Weights of a small mixture-of-experts language model, trained from scratch on English Wikipedia.
Training: a variant of SOAP for the experts, 254M tokens, 5469 steps.
Below are experts of layer 6 (counted from 0) of a mixture-of-experts language model. Rows are named router (the router's row for the expert), gate (a neuron's input weights, with its number), up (a neuron's input weights, with its number) and show model dimensions 80-159. Each number is 128 + 32 x the weight over its row's rms, rounded and kept within 0 to 255.
Before each expert's rows: "comes after" lists some tokens at least twice as common just before its tokens as in all text. This comes from a sample of Wikipedia text that the model never trained on. Tokens count by the router's weight.

# expert 14
comes after: "\n", ".", "==", "===", " ==", " ==="
router [118 168 143 130 174 119 115 122  86 116 140 158 117 133 118  91 150 139 155  96  59 171  57 142 132 155 128 173 106 155 130 165 108 115 114  95  58  78 143 102 121 159 162  80 151 118  93  83 128 140 174 140 112 130 158 122 100 174  97 107 141 114  61 194 167 164 152 138  87 100 176 170 164 138 136  79  96 176  97 140]
gate0 [119 141 113 139 149  77 122 124  91  97 211 133 104  75 113 175 149 141 132 176 124 107 158 132 105  86 151 120 184 174 132 118 137 162 141 102 110 145 109 161 145 131 124 130 122 184 115 165 119 143 118 125 143 105 125  59  84 122 176  40 127 124 133 159 149 107 234 144 185 135 123 123 126 146 179 132 124 131 106 150]
up0 [125 198 194 118 148 115 130 107  82 116 159 141 185  75 135 127 117 182 125  92  92  52 138 131  99 121 148 147 127 175 122 138 122 107 177 101  89 143 115 152 140 143 155  84 147 162  82 146 149  59 170 103 116  99 158 165 127 179 140  83 114 133  96 157 185 103 145 171 215 146 167  94 146 168 113 110  77 131  88 145]
gate1 [ 77 131 131 134 162  45 165 103 130  86 118 162 154 101 140 120 109 195 128  68 122 143  63 120  89 170 110 146  72 121 118 158 179 110 146  95 160 146  66  86 103 128 120 115 126 134  61 145  95 169 142  68 131 121 125 124 138 148 118 142 118 167 138 106  71 134 129 155 108  82 142 123 153 125 118 104 135 128  67 154]
up1 [ 61 127 138 133 159   5 170 112 121 105 123 124 138 154 151 104 107 166  96 106 107  83  83  79  90 185 159 133 101 114 125 148 160 130 141 114 125 133  80 127  97 168 125 140 138 110 118 143 129 164 154 101 158 139 109  80 162 134 137 119 132 139 124  57  51 139 168 122 108 103 145 114 115 115 134 120 140 145  90 139]
gate2 [138 148 163 131 133  97 104 106 114 164  93  93 166 179 114  92 154 163  90 154 160 133 130 211 123 175 102 134 146 150 164  89 125 165  59 157 148 108 177 124 141 175 118  97 107 135  82 156 182 137 157 163 107 118 176 169 102 138 141 215 158  84  57 160 104 129  74  97 104 110  79 142 154 114 182 155  99 109 103 126]
up2 [135  62 128 186 166 163 112 207 163 166 160 140 111 112 114 121 130 139 152  94  93  52 155  96 127 155 189 119 115 120  84 116  60  80 171 100 113 146  89 152 173 119  54 177 132 142  96 122 159 116 158 127 116 151 127 124 162 140 136  88 118 109 109  98 158 124 122 137 145 150 197  93 110 108 184 120 135 169 106 131]
gate3 [124 153 111 149 142 150 174  76 141  94 177 122  76 171 180 194 153  96 111 107 109 107  97 181  95 158 127 153 125 101 120 106  72  98 100 166 149 119 127  86 154 144  97 117 138 117  60 168 201 132 171 138 153 121 176 112  53  77 129 181 105 112 128 123 123 121 135 114 121 158 132 137 209 163 150 112 128  96 115 128]
up3 [132 102 142 142 135 116 131 159 130 212 132 168 178 111 144 144 192 108  99 201 124 141 108 126 150 134 143 143 142 151  90 121 168  51 182 117 159 175 143  63 126 117 123 101 133 151 169  75 105 140 132 100 100 118 136  97 174 146 160  89 183 139 159  71 142 154 102 133  80  97 148 143 111  85 137 107 119 102 166 186]

# expert 10
comes after: " ", "1", "2", "3", "0", "4"
router [143 197 217 100 174 125 132 114 150 111  75  89 116 172  63 157  76 121  77 126 195 160 139  74 186 103 193  99  74 138  74 129  91  85 121 178 142 109  75 132 162 163  71 131 194 129 136 115 110 135 115 173 149 145  83  73 169 156  64 137 128 117 135 147 101  76 131 106  82 155 123 167  80  80 118  86 101 115 151 151]
gate0 [143 109 127 154 144 147 160 113 137 167 129 106 110 203 127 126 100 105 101 142 154 134  99 105 148 142 130 151 136 170 149  69 117  97 162 156 107 100 211 158  74 174  72 172 198 131 120 112  47 125 152 128 102 108 111 135  92  82 149  83 122 149  86 148 134  97  98 132  94 140 137 148 157  55 134 132  96 203  76 146]
up0 [103 169 121 144 102 124 133 100 163 122 108 166 206  72 146 130 107 147 157  83 182 151 106 108  91  36 145 145 104  84 136 110 166  96 111 120 115 194 154  92 107  73 157 134 111 175 141 182 109 116 121  75 163 140 106  79 159 136 134 106 128 110 138 152 141 102 131 138 100  74 127  96  83  87  59 112 117 128 158 110]
gate1 [130 126 132 102 122 150 108 113 167 102 119  75 112 139 183 158 143 205 135 127 108  80 138 143 122  82 172  66 124 175 153 186 140 147 156 191 173 114 113 127 115 151 177 120 168 168 165  49  99 130 144  99 114 154 107 124  72 124 183 115 117 132  58 117 171 124 133 117 157  97  83 122 108  83 116 167 115 177 103 114]
up1 [113 124 130 148  63 111 131 132 176 127 116  89 118 118 173 127 127 165  92 105 145 131 134 131 135 141 217  55 118 171 201 190 188 131 123 170 121 130 155 107 106 133 154 138 127 188 180  87 144 154 162 112 116 167 121 124  99 143 145 123 126 103  91 151 164 124  77 123 180 100  81 125  74  80  95 164 124 158 132 107]
gate2 [100 124 141 108 106 122 104  47 192 127 118  98 150 154  84 133 130 192 101 159  93 122  92 112 137 175 110  74  93 147 179  68  72 103 139 199 115 177 165 144 125 135 112 130 141 128 106  78 131  91 182 116 135 109  99 198 172 179 106 131  88 162 119 181 110 106 127 140 140 168 167 157 120 106  64 127 124 105  95 167]
up2 [118  95 147 162  93 116 120 116 143 137 124 128  99 100 165 103 173 135  85  80 159 120 104 113 128 126  71 131 146 101 110 160 149  79 109 139 155 101  94 136 128 164 126 162  84 135 122  76 125 171 131 108 117 152 147  88 203 106 122 118 111  83  75 110 173 136 158 124 129 123 176 122 175  97  72 161 188 116 154 137]
gate3 [174 155 148 135 101 142 159 105 147 142 124 120 127 117 153 101 167 112 155 159 153 112 142 114 120  57 191  82 107 154 155  81  96 141 141 175  74 107 110  98 195 149 140 119 116 109 131 114 132 183 167 152 128 137 111 102 145 153 120  85 100  99 124  86 120 140 173 100  99 113 113 175 109  76 168 128  62 165 209 149]
up3 [117 128 142 124 127 122  97 137 123  78 105 115  32 117 109 134  90 121 116 112 153 117 123 123 129 157 152 142 116 175 106 161 134 100 182 127 223  94 137 120  96 161 137  93 103  59 132 144 186 112 105 126  93  88 145 142 127  77 161 141 143 117 119 123  73 151  96 158 140 181 151 119 111 135  91 124  88 143 150 140]

# expert 0
comes after: "\n", "-", "==", " a", "|", "==="
router [154 154 151  54  89 101  85 107 157  99 116 104 147 136 144 138  93 216 101 105 160 152  98 108  84 167 103 125  97 141 155 104 137  96 138 157  89 127  93 115 134 108 141 195  71  81 136 109 137 122 109 103 163 179 110 123 106 110  61 129 175 120 179 114 148 112 138 128 153 154  92  72 127 166 119 158 123 138 120 178]
gate0 [114 112 106 147 182 145 124 131 190 161 145 128  95  98 170 100 149 144  69 101 185 102 144 131 139 147  96  95 123  78  77 121 130  99 148 189  93 109 114 170  57 174 132 120  53 174 124 100 150 104 123 155  82 191 141 141 104 156 116 158 142 164  79  88 168 105 133 113 136 172 134 148 159 147 164 151 138 178  95 113]
up0 [ 98 122 156 152  82  95 119  55 103 109  93 166 125 166 142 116 140 133 196 152 138 136 161 103 149 138 173 135  98 111  94 111 120 175 159  98 110  99 130  91 157 190 111 129 151  98 165 169 118 140 180 179 148 111 130  93 154 133  47 102 120  91 145  92 105 192 152 110 157 103 147  78 124 112 133  83 123  93 159  88]
gate1 [113  98 115 124  42 167 121 177 134  90 126 127  84 179 125 121 120 130 161 133 149 122  81 180 101 104 198 119 161 128 159 115 120 110 108  73 115 122  88 191  97 107 137 118  90 156  87 132 147 121 119 112  72 168 145 113 115 101 139 131 133 169 170 137 129  87 130 134 138 126 176 124 103 139 163 175 162 155  80 130]
up1 [154  87  99  95  99 120 101 143 117 184 107 120  80 130 119  29 117 130 111 180 154 159 126 167 131 159 169 151 111 156 115 130 145  75 155  99 156 177  65 163 107 112 110 137  49  97 140 111 107  91 117  79 168 178 138 181 147 147 161 117 185 129 131 107 156 160 114 126 135 107 118 143 127 143 153  83 187 144 116 158]
gate2 [ 75 136 103 115 119 111 155 216  84  63 107 154 112  75 143 149 143 107  52 133 132 127 143  87 122 149  75  59  88 173 112 179  80 162 119 104  60 115 131 103 130  97 146 181 180 134 168 110 150 111 153 103 177 119 108 118 168 107 139 167 157 155 123 140 153 175 170 189 143 161 132 128 110 140 199 121 182 148 114 116]
up2 [ 94 115  88 137 125 121  74 169 116 159 157 179 139 109 118 149 121 134  63 154 117 214 133 110 110 115  99 104 118 186 102  98  99 123 127  80 115 108 105  55 130 103 165 154 141 158 201 167  72  90 150 149 137 140 146 159  95 115 162 122 140 108 160 170 138 156 142 132 117 169  98 132 151 175 127 107 178  64 105 161]
gate3 [119 138  74 161  83  99  93  87  88 181 138  97  90  71 139 112 105 135 140 146 135 140 122 128 172  88 120 142 224 104 167  88  87 120 174 143 139  91 109  91  68 136 104 203  82 155 150 111  80 148 112 103 107 107 157 169 117  63 185 135  92 165 144 124  94 151 132 180  99 152 133 140 167 110 128 113 121  85 127 124]
up3 [119 141 140 110 119 104 183 138 107  96 144 136 126 152 166 146 158  72 100 115 121  73 111 166 118  94 139 131 106  86 132  66 163 104  89 122 120 179 156 147 155 134 185  97 125 167  82 131 157 166 206 164 109  96 144 133 134 134  63 110 147 124 122 143 167 125 112 119 108 158 113  56 126  94 165 152 175 101 128 119]

# expert 13
comes after: " the", " of", "1", " in", "2", "–"
router [118 172 188 102 118 114 179 124 139  86 169 128 182 119  80 181  94  55 196 107 115  82  80  96 135 145 111 123  64 132 175 166 115 151 130  93 127 120  95 133  95 153  89 170 131  93 100 107  81 135  78 160 159 117  63 151 167 137  92  78 157 153 113 124 109 130 130 130 125 130 131 147 122 158  79 101 132 106 153 136]
gate0 [179 142 105 151 155 150 113 130  86 138 152  82 148 103 135 119 130 135 175 154 123 188 172 137 114  67 139 127 148 133 132 118 118  25 176 120  61 163 156 180 163 144 123 176 184 125 124 127  93 128 153  76 135  97  81 126 117 146 101 111 142 154 156 145 100  73 150 125 114 102 112 111 135 130 198 123  66 137 167 147]
up0 [ 58 120 140 171 131 129 139 114 130 133  50 188 160 104 146 141 114 130 109 102 127 174 108  87 119 159  90 162  94 155 118 139 187 200 149 123 136 122 117 103 112  71 160  76 152 149 158 148 137 144  93 132 137 143 126 150 127 132 158 112  82 146 150 129 134 106 100 167 107 130 107 102 126 111  67 130 155 118 142  98]
gate1 [175 113 120 207  41  97 140  95 154 187 149 131 155 137 177 116  82  94 134 115 154 136 114 147  51 150 144 132 156 123 116 127 163 135 147  81 136 142 153 124  97 116 131  83 148  95  80  85 103  70 105 122  72 155 150 150 129 174 163 131 156 159 132  78 122 204 113 100 179 102  97 114 117 136 164 116 147 118  85 132]
up1 [ 84  82 139  58 112 107 127  77  71 122 141  94 123 149 142  72 179 148 142 123  92 120 152 183 227 153 108  98 100 127 136 135  99 133 100 166 163  98  77 139 172 145 155 149  78 119 132 152 173 142 139 129  89 131 126  80 116 127 122 126 125 118 150  80 112 136 148 119  91 142 141 153 124 124 113 177 129 144 121 151]
gate2 [145 140 112 153 146 198 135  86  72 160 158  90 105 132  97 132 127 147  94 147 147  69 133 141 175  97  63 163  91 123 169 106 183 235 135 135  94 111 139 102 157 156 133 125 132  99 160 147 144 164 152 146 137 132 120 117 113 134 164 153 113  98  58 127 186  74 175  92 157 130 114 117  56 161 104 161 119 118  84 181]
up2 [163  84 108  58  48  53 143 135 209 111 120 142 170  84 126 132 142 155 150 115 144 157 131 147  86 149 159 111 176 154 120 110  97  78  79 111  99 150  96  99 107 115 182 173 123 117 145 108 140  94 121 118 126 126 143 127 208 103 154 190 179 142 135 102 122 171 118 100 143 168 113 129  99 101 173  84 138  99 190 158]
gate3 [104 145 129 130 176 164 131 114 107 167 153  99 124 100 115 131 140 145 139 196  36 165 152  94 160  96  60 118 185 153  58 128  88 153 203 138 141 149 130 137 149  79 135 177 171 116 128 175 109 114  83 127 116  89 115 156 145  97 122 118  89 156 132 137 183 109 149  89 128 117  82 108 195 140 128 114 117 151 126 162]
up3 [ 81 146 168 122 187 140  71 121  99 174 124 112 144 133 112 177 129  92 141 163 130 156 107 106 134 159 116 158 158 116 101 151 109 132 153 127 140 141 121 157 130 115  75 185 131  80 133 111 125 205  98 122 136  97  71 139 182 112 105 173 140 129 147  96 147 122 118  80  86 151 169 141 128 161  72  95 164  51 108 123]

# expert 5
comes after: " |", ")", "0", ";", " —", "\""
router [106 101 190  94 166 132  98  88 126 101  72 143 173 127  83 154  91  86  67 141 128 114 128 118 169 138 126 132  78  97 106 103 140 112 110  94 178 174 137 164 122 105 135 139 175 104 133 146 139  80 115 106 133 124 122 137 142 182 105 164 149 138  72 125 122  96  97  97 210 185 112 112  75 108 134  84 111 141 195  94]
gate0 [110 104 129 203 141 121 129 101  89 175 129  80 111 151 153 122 154 160 153 127 112 136 148  95  58  79  62  96 134 178 112 132 105 112 188 132 107 145  91 115 142  93 168 116 109 156 137 120 107 168 104 109 104 162 183 124 144 128 105 129 114 128 159 142 162 151 194 148 141 112 184 106 119 128 150 171 146 133 120 116]
up0 [144 174 116 206 125 114 131 140  97 132  89 119 151 156  90 146 137 137 176 161 112 200 110 150 158 169 149 103 177 117 151 162  86  20 137 172 131 123 119 109 121 154  71 144  61 132 129 132 102 170  77 167 129 145  80  77 110 103 108  97 168 131 151 125  72 109 134 140  70 143 133 148 135 162 178 109 102 166 106 119]
gate1 [ 70 111  59 143  92  68 133 147 117 133 170  94 124 124 154  89 121 107  92  85 152 123  94 121 168 121 134  96 128 118 144 127  85 154 139 138 165 130 153 116 134 173 158 148 132 118 137 130 128 137 185 211 165 143 101  90 134 126 104 151  95 107 142 191 128 116 163 123 136 149 159 188  89 139 138 155 158 128 114 138]
up1 [143 113 115 138 151 204  93 143 133 142 106 128  79 103 145 209 169  93 125 169 138 135 109 140 151  95 151 159  64 123 116  87 122 144 151 109 112 117 125 127  88 167  54 145 181 109 180  69 128 161 163 124 107 112  75 120  82 145 123 118 111 158 100  86 106 165 161 172 109 135 106 130  87 102  73  95 156 159  97 106]
gate2 [ 72 131 133 142 128 164 147 126 132 125  76 142 157 121 115  84 145 101 162 123  58 130 113  76 171 138 136 152 127 119 151 108 159 119 126 116  70 111 197 135 124  49 178 203  77 152  86  79 138 150 142 135  65 195 138 122 141  79 139 139 114 149 128 167 154 208 125 146  99 132 158  41 141  91 135 150 132 147 137 117]
up2 [143 121 101 140 127 132  93 173 109 137 156  97 106 110 161 191 152 114 139 177  70  92 126 149 115 110 173  93 184 151 149 141  89 121 130 128 109 127 112 153 139 107 105 126 126 140  87 154 102 149 163 105 151  62 164 109  74 102 167  75 101  99 162 133 157  93 164 159 114 101 115 111 132 174 149 171 165 117  99 179]
gate3 [126 120  61 116 108 106 149  56 100 199 115 190  88 137 146 116  67 104  93 117  79  69 164  99 160 144  90 152 185 121 111 104 157 182  95  89 136 126 145  71 143 132 102  97  95 127 101 117 128 161 140 130 143 167  89  98 157 100 181 146 145 103 121 111 197 127 188 107 102 105 155 123 133 119 131 124 169  76 144  81]
up3 [112  96 120 151 133 134 100  57 143 124  93 123 141 163 121  79 105 148  97 108  92 136 174 150  39 116 186 153  94 120 121  80  87 190 106  97  79  68 165 157 169 122 111 169 131 117 105  85 126 156 116 136 157 157 158  96 176  95 147 103 137 119 103 171 206 141 108 142 133 102 155 133 132 136 108 110 106 152 110 121]

# expert 15
comes after: " |", "0", "5", "6", ")", "4"
router [141 113  92 110 131 197 120  95 136 129 122 178 188 157 141 130 153 146 156 150 116 159 120 130 174 120 127 179 121 118  89 126 110 135 129  73 145 120 149 138 104 153 117  96 140 148 120 188  86  90 126  74 141 111 127 184 142 159  62 135 113  70 184 120 139  78 100 107 108 140 133 148  68  79 141 143 123 128 129 154]
gate0 [145 131 139 162  92 152 159  85 126 125 186 135 158  76 165 140 126  81  88 106  61 118 101 107 107 120  72 139 201 102 107 210 163 111 116  88  94 113 111 156 147 169 143 112 158 103 127 149 165 143 171 185 169 129  76  99 121 131 112 116 114  93 131 186 137 156 158 107 181 141 117 156  91 105  97 132 166 128 177  91]
up0 [164 109 142 102 104 165 153 103  94 122  89 133  88  93 186  50 158  90  68  59  70 115 122 155 132  90  91 136 161 109 147 119 114 172 102 121  88  75 155 115 124 203 143 124 123 154  88 159 146 142 161 172  90 126 127  99  81 130 132 169 137 135 150 101 152 150 133 120 132 126 107 109 166  92 110 145 145 160 123  51]
gate1 [129 120 114 108 171 136 176 111 165  90 136  86 145 151 205 141 118 113 168 129 117 107 116 153 124 216 106 164 150 202 102 153 102 130 118 101 167 104 107 130 179  81 113 126 133  92  98 193 122  62 163 122 143 104 146  79 108  88 138 137 166 139 150 109 182 124 124 122 115  97 209  67 172 108 188 172 143 149 115 176]
up1 [ 89 100 157 135 141 182  56 130  63 147 117 160 116 110  68 137 128 117  90 112 138 107  93 110 116  35 141 129 149  10 133 105 101 141 200 117 115 145 148  87  76 203 140 108 122 102 124  83 161 135  98 129 114 174 113 131 119  74 106  93  75 131 126 113 123 150 166 147 113 128 107 184  89 142  80 126 157 105 168 150]
gate2 [107 133 104 176 104 108 108 116 142 157 197 161 124  71 117 110 191 112 212 141  66 183 103 161 158 166 117 125 139 170  93 115  92 101 115 136 132 146 110 131 130  96  83 128 166 126 123 123  90  84 141 113 135  98 170 116 159 113 120 130 152  92 169  93 162 152 114  92 134  85 153 116 102 130 150 135 148 152 162 187]
up2 [127 121  76 211 151 130 144 153 105 110 153  86  87 124 147  83 127 119  96 113 163 122 128 173 141 135 121 159  91 144 123 146 141 103 179 144 114  86 111 128 144 119  98 105 138 101  73  91 119 140 202 128 120 117 194 135  73  94 195  54 108 129 107  48 138 139 178 118 133 119 166 109 135 131 174 134 136  80 101 148]
gate3 [174 162  89  92 169 221 161 123 124 103 105 104 143 114 150 147  98 121 131 132 121 112 187 161 151  69 161 146 129 128 104 113 121 101 176  84 117 167  95 152 143 126  79 176  92 123  97 138 109 166 148  88 173 126 118 131 119 127 129 112 109 130 162 139 173 128  93 122  85 176 118  97  76 184 157 108 129  50 134 157]
up3 [ 97 151 143 131 191  86 151  70 118 122 136  76 126 139 135  82 177 114  95 112 123 150 164 154  98  88  96 127 148 125 104 155  99 112 133 143 135 139 149 182 231 155 110 108  98  68 128  90 198 114 126 181 109 130 122  68 124 129 159 111 110 150 166 116 128 167 111 143 105 119 189  88 152 156 158 119 162 104 148 109]

# expert 11
comes after: "|", "2", "9", " on", " for", " by"
router [140 140 192 131 124 158 135  59 164 116 125 184 140 194 150 187 124  86 131 164  98 110 131  95 138 161 195 171 121 180  68 118 106 137 171 154 122 161 134 161 119 167 115 121 121 111 114 102  78 111  60 142 175 118 123 145 131 107 105  48 119 142 137  46 127  80 125 100 118 132 119 153 107 100 144  90 112  77 201  98]
gate0 [ 93 120 149 169 137  82  81  74 113 108  52 145  94 164 139 105 146 153 128 149 119 159 130 129 110 101 121  88 127 105 164 126 135 166  97 108 121 127  81 151 154 108 118 110  89 195 148 161 127 125  79 143 118  15 116 109 145 180 128 176 122 150 136 134  83 134 171 133 158  81  34 188 115 121  99 108 171 143  99 100]
up0 [113 169 174 168 143 118  82  76 132  76  94 141 166 128 125 109 168 173 132 101 194 120 137 148 130 143 102 127  83  60 125  79 123 157  76 127 123 170 142 144 138 108 150  96 140 207 181  94 121  89 102 143 112  74 144 106 151 163 125 150 177 125 137  97  67  92 120 126 142 114  51 162 108 116 121 108 141 149 153 108]
gate1 [115 111  82 127 103  90 123 132  63  89 115 130 155 162 113 190 114 146 168 111 111 207 101 193 106 102 144 125 190  78 164 126 119  82  68 126  90  88 108 109 160 150 147 166 143 156 123 161 162 179 122 122  71 144 123 110 103  65 185 137 117 150 122 123 133 101 165 142 110 106 122 184 180 142 144 176 130 145  97 135]
up1 [152 157  92 125 127 166 138  98 121 153 128 142 176 137 134 110 159 140 169  80 120 131 142 139 160 116 135  82 125 188  94  86 199 146 177 113 112 156 122 147 126 160  93 122 122 103  70 105 133  60 152 191  74 186 108 149 138  58 204 119 111 115 106 102 117 106 150 113  79 128 107 120 103 154  98 125 111 149 110 106]
gate2 [146 103 140 185 127 119 169 134  98 133 106 124 149 130 182 144 160  88 198 190 106  76  28 114 131 117 127  98 178 111 125  95 101 125 150 124 126 129 185  86 144  98 168 121 134 172 124  77 133 119 113 125  78 149 155 109  94  93 141 122 156 173 125 146 137  97 101 135 123  95 172 124 177  96  95 145 134 126 120 113]
up2 [119  93 140  91 156 148  76  94 157 181 102 135 109 154 137 105 128 191  94 120 136 190 153 173  89 138 184 144 112 172 102 161  93  88 200 111 154  93  62 125 130 154 128  96 118 166 160 121  71  88 105 128 124 114 148 181 144 124 134 126 156 138 116 136 158  93 153  92 178 156 178 141 128 130 148  69 159 155 165  74]
gate3 [145 112 148 122  78  88 131 118 113 149 124 115  99 120 128 154 158 112 142 160  97 160  59 165 113 141 139 137  91 113 160 155  50 159 112 109 133 183 105 124 115  61 129  98 106 178 123 106 100  77 117  97 200 198 132 148  47 123 108 119 178 168 124 142 164 145 169 179 103  49  90 140 144 160 165 178 154 152 131 135]
up3 [162 101 102 133 144 187 115 134  56 100 114 127 106 128 173 130  67 127 117 112 153 128 154  49 139 106  84  96 178 130 168  97 183  72 137 130 150 105 154 167 135 120 195 149 122 138 174 122 112 179 166 112 118 129 101 114 138 156 141 132 116 117 119 185  86 154 106 157 128 141 190 135 125 131  67 130 128 117 114 120]

# expert 3
comes after: ",", "s", " such", "es", " well", "),"
router [114 142 173 117 162 158 146  99 184 147 130 111 125 102  87 147 163 121 122 132 150 121 112 138 111 111 144  77 134  99 150  44  82 145 130 115 107 151 148 122 109  77 127 129 172  79 132 168 121 145 139 142 183  77 179 160 110 124 164 121 157  87  78 130 156 102  92 171 163 148  76 144 165  86 156  79 130 146 114 151]
gate18 [133  80 161 112 132  89  77 125 121  97 144 128  50 121 141  84 134  67  98 106 114 143 137 150  98 109 121 169 180 102 142  89  88 118 157 113 195 117 170 171 121 124 108 101 132 105 110 161  92 168 132 156 141  65 155 124 103 187 140 132 110 173 150 123 128 117  46 109 141 116 121 127  99 108  99 118 127 104 112 134]
up18 [170 120 134 107 147 112 118 175 130 116 142 140 160 115 113 160  97 174 120  88 152  38 166 125 196 139 124 109 109 114 117 151 140 227  84 122  34 197 132 131 106 165 147  76 144 174 162 113 156 112 134 143 121 150 112  88 177  92  96 116 130 105 140 102 158 150 206 146 181 107 141 118  93 144 128 148 126 178 126 159]
gate19 [ 78 155 153 136 151 148 161 151 181 120 126 118 169  88  96  62 123 137 133 112  38  86 111  80  99  96 105 108 151  89 172  79 132 191 106 135 119 157 120 134 141 137 173 134 151 145 187  75  80 164 120 133 161 151  77 123 161 138 111  75 106 117 128 165 149 214 195 127 191 140 110  98 149  78  82 148 163 122 162 145]
up19 [148 117 123 119 128 123  51 143  82 124 102 124  76 156 125 168 155 167 142 155 214 161 130 156 168 163 103 158 127 162 111 154  86  93 167 119 162  91 114 116  82  89 103 109 110 118 108 208 163  96 101 138  81 108 170 118  94 139 114 166 134 154 123  86 118  83  80 153  69  94 138 128 127 135 123 122  91 131 113 119]
gate20 [113 135 136 120 115 178 128 127 187 133 121 174 100 188 157 176 162  57 193 134 132 128 124 136 142 203  96 139 115  87 122  87 150  71 165 130 165  99 103 102 135 135  92 111  84 145 152 160  77 127 130  74 112 134 193  88 128 127 137  71 122 128 124 110 109 177 100  91  67 173 143 178 136 144  95 125 105  87 105 119]
up20 [159 154 118 106 107 155  78 140 176 192 146 113  89 121 100 110 130 170 150  94 153 162 136 150 129 163 188 127 105 117 122  90 154  95  95 123 127  76  89 159 121 112  99  59 105 138 113 178 119 158 117  80 101 155 165 156 144 130 110 122 131 131 124 120  86 101  98 130 111 201 122 133  94 155 122 132  95 157 138 141]
gate21 [116 120  50 153  98 134  98 151 118  85 117 156 133 150 111 209 110  82  29  96 135 135 156  99 132 137 121 156  79  46 145 140 122 139 143 129 151 164 108 128  79 145 153 130 158 146  53  99  76 138 147 144 177 137  70 130 111 206  94  88 125 150 186 180 121  87 116 174 135 153 199 141  78 105 134 111  97 128 110 160]
up21 [132 159 156 133 129  84 174 105 123 177 114  83 198 166 107  69 142 204 185 125 158 131 101 162 111  98 183  67 115 148 122  94 154 159  76 140 111 147 149 107 165  61 103 151  84 134 152 159 154 142 117 101  76 171 125 139 167 150 104 173 125 129 130  49  71 166 143 126 126 100  75  75 132 144 116 136 126 184 171  62]

# expert 1
comes after: " in", " the", "-", " of", " as", " a"
router [108  95 176 108 122 125 107 104 106 111 116 120 155 120 119 124  68 105  81 139  99 155 174 101 161 126 143 125 145 138  84 131 118 145 143 102 190  80 173  85 120 168 113 129 107 124  87  91 146 138  74 161 133  82 138 128 137  57 156 123 146 103 157  90 103 152  96  95 151 141 133 183 144  86 102  97 142 122 221 130]
gate0 [ 83 151 113 105 152 131 125  51 146 152 176 175 204 144 134 153 160 170 147 143 105 131  78 173  78 156 209 126 145 159  99 205 122 146 101 123 135 117 106 108 145 141 159  93  91 112  54  95 120 188 108 117 123 151 107 165 135 138 101 210 128 104  61 117 196 155 115 137 120 128 100 149 157 146  66 136 131 146 134 107]
up0 [114 161 108 129 125 145 149 119 145  86 124 108 100 116 172 164  87 125 157 183 134 136 159 175 116 148 112 133 132 137 101 107 120 126 183 144  93 140  80 132 104 173 141 120 154 160  94 120  75 169 145 135 143 151 107 138 171 133 174 107 139 102 158 155  60 149  83 120 128 116 128 125 112 187  98 149  31 161  67 170]
gate1 [138 137 103 172 133 142 159 170  94  79 137 144 129  89 133 131 164  76  97 149 178 121 150 108  72  45 160 164 151 140 191 136 192 122 154 115  98 158 213 141 141  70 113 195 109 151 175 120 102 171 191 101 138 132 137 131 133 109 185 121  75 111 135 146 194 171 107 123  55 111 168 157 118  88 130 141 163 146 173 155]
up1 [185 156 156 145 140  94 173 220 143  77 118 147 132 109 102 134  94 135 104 118 121 140 146 151 123 126 179 168 169 119 155  87 150 101  99 107  70  87 144 105 132 116 156 163 112 105 163 143 176 118 125 161 150 127 128 101 131  80 138 131 116  61 126 120 111 117 107 104  87 167 157 131  72  98  79 134 148 103 165 163]
gate2 [124 153 115 132 112 136 150 195 105 115 114 141 112 127 112 131 153 120 101  58 173 115 153 109 116 127  96 150 159 119 171 116 146 146 229  77 105 151 151 116 138  98  93 117 135 171 167 133 130 161 174 146 113 146 182  86 104 120 129 157 107 157 117  52  14 176 114 115  60 105 103 128 141 121 159 157  94 111 138 155]
up2 [119 161 119 183 164 134 101 149 136 170 136 128 145 174  91 125 129 123 140 159 185 164 108 108 156 121 102 109  84  84 134 183  89  92  93  86 156 155 113 148 157  74 127 144 103 147 143  73 121 156 203 128 167 133 108 108 169 158 121 188 141  95 137  78 116 162 109 113 149 129  91 151  73  90 135  87 163 111 131 151]
gate3 [ 67 107 116 120  87 100 110  74  40 140 154 142 128 196 133  80 118 142 174 137 124 153 131 135  78 109 156 143 163  98  90 125 135 168  99 117  85 171 166 151 164 137 184 140 151 124 147 149 123 133 123  86 101 103 138  96 103 110 105  83 107 136 177 179 176 147 130 106 144 194 153 148 127 112 140 132 158 190 166  95]
up3 [ 83 111 141  89 118 113  89 112  72 155 187  87  68 153 138 132 149 156 170 113 144 136 124 131  72 108 149 104 111 144  96 118 127 116 123 142 140 152 109 140 110 166 159 102 144 115 140 111 157 163 121 111  94 135 124 115  79 113 133  92  77  77 147 129 134 135 142 127 205 150  98 137  97  92 164 178 118 202 125 133]